From a checkpoint of a small mixture-of-experts model trained on Wikipedia.
Size: width 192, vocabulary 8192, 51.7M parameters.
Experts: 48 SwiGLU neurons an expert, 4 picks a token.
Training: a variant of SOAP for the experts, 435M tokens.
Below are experts of layer 4 (counted from 0) of a mixture-of-experts language model. Rows are named router (the router's row for the expert), gate (a neuron's input weights, with its number), up (a neuron's input weights, with its number), down (a neuron's output weights, with its number) and show model dimensions 0-95. Each number is 50 + 10 x the weight over its row's rms, rounded and kept within 0 to 99.
Before each expert's rows: "mostly gets" lists some tokens that are sent to it at least half of the time; "comes before" lists some tokens at least twice as common just after its tokens as in all text. This comes from a sample of Wikipedia text that the model never trained on. Tokens count by the router's weight.

# expert 28
mostly gets: " $", " |  |  | ", " |  | ", " +", "The ", " $\\"
comes before: "2", "1", "\n\n", "The", " The", "0"
router:51 36 57 37 53 46 64 47 60 47 65 71 57 59 54 47 52 52 46 51 44 58 44 38 60 60 41 38 64 60 45 54 49 37 61 49 43 26 47 51 47 32 46 45 49 54 41 62 49 48 36 37 41 36 48 30 35 30 49 42 57 46 47 49 43 56 61 36 68 46 52 71 72 50 59 64 44 59 35 52 41 54 41 62 53 33 49 59 55 53 51 54 60 38 48 55
gate0:52 65 71 67 44 43 60 50 56 61 40 46 53 72 48 78 56 46 62 54 58 54 57 52 51 32 63 50 69 46 61 60 57 43 50 45 69 48 55 65 51 49 45 56 61 47 55 63 35 64 35 46 60 50 56 39 29 36 50 52 52 53 45 52 51 35 50 63 74 36 51 49 52 55 30 51 65 50 48 59 58 38 49 58 49 54 44 39 48 68 58 55 40 68 43 64
up0:44 64 47 55 50 39 43 41 52 42 42 68 40 56 38 45 45 55 38 72 36 47 58 50 55 51 58 39 42 36 52 64 46 43 52 67 47 39 48 59 45 40 42 62 60 58 41 61 46 54 54 67 58 74 36 61 34 44 39 71 51 41 47 54 30 62 41 47 45 52 66 47 52 45 60 37 52 54 36 64 39 41 59 59 61 44 46 43 45 46 46 55 50 61 46 59
down0:44 40 72 51 48 44 35 52 89 40 64 35 63 54 27 68 48 34 46 57 42 58 36 59 59 45 45 68 76 44 54 45 60 52 34 56 38 60 68 52 45 69 60 56 53 56 45 43 51 50 44 59 54 53 61 59 55 52 54 49 51 46 66 34 51 39 44 46 43 42 38 43 66 55 48 59 38 35 72 34 37 35 57 47 45 54 36 32 51 51 35 45 55 52 28 65
gate1:66 39 40 43 60 44 45 52 68 53 54 51 38 50 54 77 51 44 47 61 30 51 61 51 61 60 21 45 45 49 32 52 55 39 40 42 49 53 46 50 44 47 53 62 50 42 43 46 54 57 44 63 43 59 49 42 48 36 52 65 64 36 48 46 28 26 57 45 54 38 61 44 48 66 63 54 40 49 54 48 56 46 48 53 53 59 63 51 47 55 54 35 58 41 45 55
up1:53 45 35 53 39 35 58 42 45 41 58 28 46 44 48 59 42 44 74 48 43 54 70 36 37 52 57 48 33 39 57 48 52 43 54 57 50 37 48 49 31 60 41 44 67 35 43 48 47 68 59 30 51 71 44 37 50 66 41 49 32 49 59 45 49 61 50 33 55 44 46 48 61 49 63 53 58 72 49 51 54 55 57 45 34 51 49 41 68 51 62 46 54 42 38 51
down1:36 54 43 68 39 31 47 54 54 51 53 60 55 53 46 48 49 45 28 56 53 44 55 67 42 47 43 31 49 53 55 51 40 44 62 34 35 56 59 75 36 61 41 34 48 64 41 62 42 48 43 41 63 37 53 37 50 58 60 47 52 40 46 35 47 44 58 49 55 54 40 59 54 38 41 56 66 32 57 46 69 58 39 44 30 40 51 50 47 41 47 66 50 43 35 50
gate2:40 56 44 49 41 46 53 38 56 46 50 35 40 40 61 43 40 78 53 35 45 46 52 37 53 72 54 47 50 37 35 37 45 61 61 54 66 49 64 37 46 58 50 53 41 50 40 53 57 56 37 33 36 61 61 48 57 48 47 30 47 48 44 62 63 62 52 31 52 67 50 55 45 52 59 52 60 70 44 42 44 50 47 51 45 46 48 46 51 71 46 59 55 47 47 52
up2:65 51 43 59 49 31 70 41 58 43 37 29 54 36 30 47 60 44 66 39 57 31 64 31 33 59 51 48 64 44 60 48 43 45 51 38 61 44 58 51 48 44 49 27 40 44 38 46 61 24 66 37 63 57 40 50 67 35 52 31 48 48 50 70 54 51 44 56 43 39 72 46 48 79 57 31 43 46 73 42 61 51 50 48 65 56 46 42 41 47 42 55 57 53 56 51
down2:70 73 53 37 45 39 31 54 36 53 56 50 52 65 38 53 57 63 56 62 60 45 43 42 60 33 49 46 50 58 48 56 65 53 52 50 56 44 53 47 58 43 52 48 48 62 32 57 59 52 41 57 46 49 52 54 36 53 44 59 42 46 46 45 68 63 54 48 57 56 51 35 51 56 54 47 53 55 49 50 44 46 45 52 60 56 39 31 76 36 50 37 63 45 40 55
gate3:36 40 65 64 41 40 60 42 53 37 55 41 55 53 53 53 55 43 55 68 39 61 51 44 47 40 52 71 23 58 47 50 42 59 53 44 39 34 65 66 47 38 66 68 51 43 51 64 62 31 40 49 43 52 56 53 39 47 39 44 51 35 51 40 44 30 47 57 43 57 45 63 54 46 42 61 61 46 43 66 30 46 63 32 49 46 43 48 54 67 55 54 63 46 48 52
up3:47 47 45 57 55 55 51 46 51 56 48 51 55 38 47 52 68 46 54 53 48 58 56 48 33 52 49 57 31 54 54 55 56 30 60 51 33 50 64 48 54 56 56 55 61 50 42 68 46 51 62 50 60 37 35 39 45 40 62 38 47 48 58 51 55 55 63 38 65 46 71 54 52 48 44 55 41 43 51 52 54 65 48 27 45 44 43 52 57 41 44 59 63 71 60 63
down3:34 50 43 46 53 65 48 46 60 44 56 35 54 42 51 48 68 62 39 56 45 66 53 48 33 53 63 44 56 51 49 37 56 41 49 48 37 41 46 50 48 43 62 54 55 58 49 48 62 52 29 36 19 52 36 36 41 44 60 45 62 56 46 53 46 48 45 40 50 60 42 52 46 49 48 40 40 49 37 22 22 50 39 47 61 55 51 56 65 51 32 58 59 44 66 47
gate4:58 72 39 53 48 41 63 68 43 56 64 39 62 41 46 50 52 63 51 59 56 38 48 57 46 53 33 48 46 48 47 48 52 41 55 52 37 24 55 52 49 54 49 45 47 33 56 50 43 56 44 48 59 55 49 36 47 30 71 38 48 57 66 52 28 37 72 35 48 49 44 57 53 52 55 49 48 56 68 60 47 47 60 44 47 60 30 66 64 61 42 61 59 43 48 64
up4:60 49 47 45 39 46 35 58 57 41 47 26 48 52 33 55 63 44 42 51 71 67 51 33 48 44 72 55 41 33 46 44 39 60 33 66 65 70 57 59 49 30 48 49 54 39 38 51 46 39 55 68 30 45 48 57 51 53 61 65 39 57 44 60 49 54 27 51 57 50 55 41 59 57 54 61 57 32 55 45 59 43 53 47 45 59 61 42 43 43 46 44 47 42 37 61
down4:46 47 34 59 48 46 44 60 32 50 41 55 59 54 55 62 49 58 50 55 55 59 70 48 46 51 53 53 59 59 35 37 41 44 46 55 67 70 66 42 48 34 58 61 56 34 54 62 60 44 51 68 57 60 37 59 54 57 47 44 50 56 56 62 54 35 67 59 76 57 56 56 54 56 62 48 40 47 60 53 68 55 69 40 57 60 56 31 49 45 53 40 62 74 44 59
gate5:59 58 46 62 53 39 47 38 41 60 42 58 54 47 64 54 50 41 34 52 54 37 52 65 66 38 34 52 45 71 55 44 61 61 60 44 46 35 66 55 41 58 46 66 37 45 44 54 63 58 44 50 51 40 50 65 45 46 59 36 52 45 52 58 31 69 46 41 49 42 42 57 48 67 55 51 50 56 42 43 42 59 45 52 15 51 30 50 58 43 39 60 47 69 68 65
up5:30 51 54 48 48 45 48 48 65 52 61 46 71 29 43 62 34 40 46 48 52 33 56 63 36 56 38 20 48 50 62 43 50 50 67 35 64 55 46 40 35 41 41 51 39 40 40 57 49 70 42 43 51 43 46 68 63 43 49 53 46 65 53 64 36 63 40 44 61 53 62 64 34 53 31 64 56 51 44 42 47 33 37 55 45 63 52 58 37 53 40 48 50 44 47 32
down5:56 36 50 48 30 52 59 56 40 49 63 49 36 53 45 57 42 47 40 56 64 61 46 53 55 64 44 53 55 39 50 37 34 37 49 54 56 68 44 40 58 48 41 44 46 51 32 60 26 63 58 50 70 50 58 42 44 73 49 39 50 43 49 58 41 64 49 54 57 47 62 43 35 57 69 51 53 42 69 46 51 53 50 44 52 42 55 50 54 38 73 67 48 54 60 63
gate6:38 56 49 71 55 43 62 48 48 48 30 61 57 49 45 47 50 45 43 68 54 49 66 39 59 54 57 71 50 58 59 52 47 29 59 51 18 54 60 36 53 36 32 60 52 55 65 59 67 61 58 34 39 60 44 42 41 58 55 33 60 60 55 41 50 57 54 39 46 43 40 62 52 49 47 57 73 53 46 49 69 43 47 72 58 52 43 58 64 50 49 48 62 46 48 49
up6:55 58 62 55 55 64 33 51 40 68 55 56 57 50 50 52 52 60 53 47 54 42 42 68 69 41 57 52 55 41 38 49 47 50 49 46 37 49 43 44 55 57 56 46 54 42 53 50 50 41 57 56 47 43 50 51 49 39 59 32 50 62 26 43 71 67 56 64 44 66 39 56 53 62 50 52 48 52 34 43 63 53 46 57 61 53 50 38 40 62 54 67 49 55 53 55
down6:50 44 51 43 56 64 55 52 59 65 53 46 65 36 58 46 44 57 49 48 52 51 56 57 37 42 60 52 49 41 64 63 48 41 58 61 70 66 61 49 52 41 33 55 43 40 44 46 42 46 69 28 52 50 68 57 53 66 57 37 44 53 69 39 46 58 57 51 65 54 58 60 53 58 50 60 37 56 32 52 26 31 34 46 44 70 49 70 59 63 40 46 45 38 50 55
gate7:60 31 36 81 53 37 59 45 52 50 63 51 48 63 60 42 47 45 50 46 39 52 57 67 50 55 35 42 53 31 57 44 48 40 35 61 61 47 58 56 46 55 39 48 36 69 51 43 45 40 61 54 69 67 24 43 39 35 37 71 40 47 43 56 42 61 47 33 40 37 48 39 56 47 45 62 51 62 41 50 32 36 42 53 26 47 58 56 53 59 39 58 50 52 56 48
up7:57 43 69 46 30 59 52 78 34 55 47 67 54 45 56 47 47 55 38 59 33 41 51 56 62 64 46 54 52 66 53 64 68 51 49 57 44 47 61 47 50 41 54 35 53 48 57 47 44 45 57 43 47 52 38 46 53 64 50 68 64 47 52 44 55 32 54 30 39 72 50 53 54 55 76 44 61 42 50 58 50 42 54 20 42 46 47 58 47 46 25 59 50 46 53 51
down7:36 62 52 50 40 58 39 50 34 46 71 44 62 49 42 49 65 56 53 66 45 63 50 45 64 68 54 56 55 57 52 53 30 35 47 44 65 47 43 56 37 57 37 56 47 53 45 36 65 48 35 52 48 71 50 51 56 45 53 39 60 52 42 48 45 40 64 39 60 40 53 46 38 42 53 42 44 52 50 37 35 75 49 53 47 43 36 47 60 43 44 63 46 44 47 58
gate8:29 65 57 51 49 44 38 42 47 38 42 49 50 50 39 37 61 72 55 51 44 39 47 67 66 21 51 48 51 52 38 63 66 48 38 62 44 49 53 43 53 40 50 54 55 68 47 60 36 42 51 51 48 52 43 37 54 56 50 39 50 43 55 56 52 37 55 47 57 53 62 71 40 45 46 57 59 60 32 42 25 49 55 41 65 56 49 50 63 57 58 56 51 53 68 58
up8:58 45 49 68 50 57 69 60 59 52 50 49 70 64 69 38 54 33 59 53 57 60 62 28 57 45 48 54 58 66 54 63 64 46 54 50 65 51 49 51 53 66 59 52 47 47 39 31 58 57 44 48 39 59 54 70 34 50 57 35 43 50 72 62 48 43 36 63 64 49 44 69 51 55 48 50 64 35 49 36 34 48 41 52 69 56 37 50 47 35 53 48 31 43 46 51
down8:55 49 50 44 47 46 31 58 43 70 43 44 38 48 63 42 52 43 52 50 61 51 51 62 38 34 44 51 47 37 48 39 45 56 65 57 59 59 43 50 63 52 47 40 44 55 45 46 51 41 65 60 37 42 44 46 36 59 38 29 49 65 55 75 30 46 58 49 42 47 67 74 58 43 62 64 51 35 53 47 43 63 56 48 58 60 46 67 56 34 49 60 40 38 60 43
gate9:56 44 42 47 32 47 70 45 52 59 49 69 41 53 43 40 58 52 47 54 47 56 58 53 54 51 54 44 50 41 43 31 49 57 58 36 32 60 37 43 61 61 65 52 44 32 59 42 59 66 35 64 52 40 31 59 41 44 63 50 59 57 70 55 31 54 55 36 37 68 43 49 35 51 62 54 57 60 60 31 54 50 58 58 46 37 39 47 46 45 70 47 33 38 43 31
up9:63 52 46 54 69 60 41 52 48 41 45 30 57 39 56 40 60 40 42 40 72 42 40 71 30 52 44 61 59 48 45 62 67 43 62 59 51 59 43 52 50 58 56 44 61 54 51 61 43 48 51 44 50 49 49 39 36 58 60 41 44 56 50 50 53 69 54 47 45 58 60 59 51 50 40 50 55 48 50 65 27 54 64 53 43 49 45 52 47 64 47 35 48 42 62 33
down9:66 45 54 45 59 58 45 43 25 56 52 56 39 50 55 48 54 33 44 35 47 43 29 59 61 53 51 61 60 38 44 44 56 33 59 40 48 45 44 49 48 61 37 46 55 51 32 60 34 45 64 43 56 45 49 48 45 43 54 35 52 59 45 56 60 45 68 58 59 57 48 65 70 43 58 51 59 31 25 67 46 48 56 63 58 29 66 45 42 54 35 66 60 54 68 56
gate10:72 63 46 54 52 52 42 55 43 46 63 66 42 53 61 50 49 57 63 46 48 54 55 20 50 37 52 34 64 34 48 45 45 52 51 56 58 67 46 44 55 38 71 49 46 64 44 56 58 42 44 66 58 55 41 35 44 45 45 38 40 38 49 53 43 58 43 41 55 50 57 49 47 57 49 68 62 61 23 40 40 62 40 46 52 36 48 35 54 54 47 54 44 62 41 40
up10:53 51 48 53 55 39 57 60 42 53 33 54 39 28 51 32 29 50 56 58 46 58 48 45 45 41 46 59 64 52 46 62 41 43 46 62 35 46 45 51 58 47 48 38 26 46 42 50 37 44 56 39 48 58 44 66 55 70 60 30 34 51 58 54 40 55 67 63 46 40 53 48 46 73 46 37 46 57 56 67 48 57 45 55 59 57 53 50 51 47 60 51 62 65 53 50
down10:55 40 45 59 62 53 51 30 56 60 61 53 60 49 53 47 37 49 46 57 52 58 40 37 59 49 49 58 65 39 53 49 48 43 54 61 56 55 43 37 49 62 44 44 64 61 53 51 52 40 56 47 37 57 65 67 45 47 41 70 59 42 40 53 54 68 57 55 64 70 68 57 28 32 51 25 68 53 47 54 52 47 49 38 55 50 49 56 50 63 42 34 55 59 53 41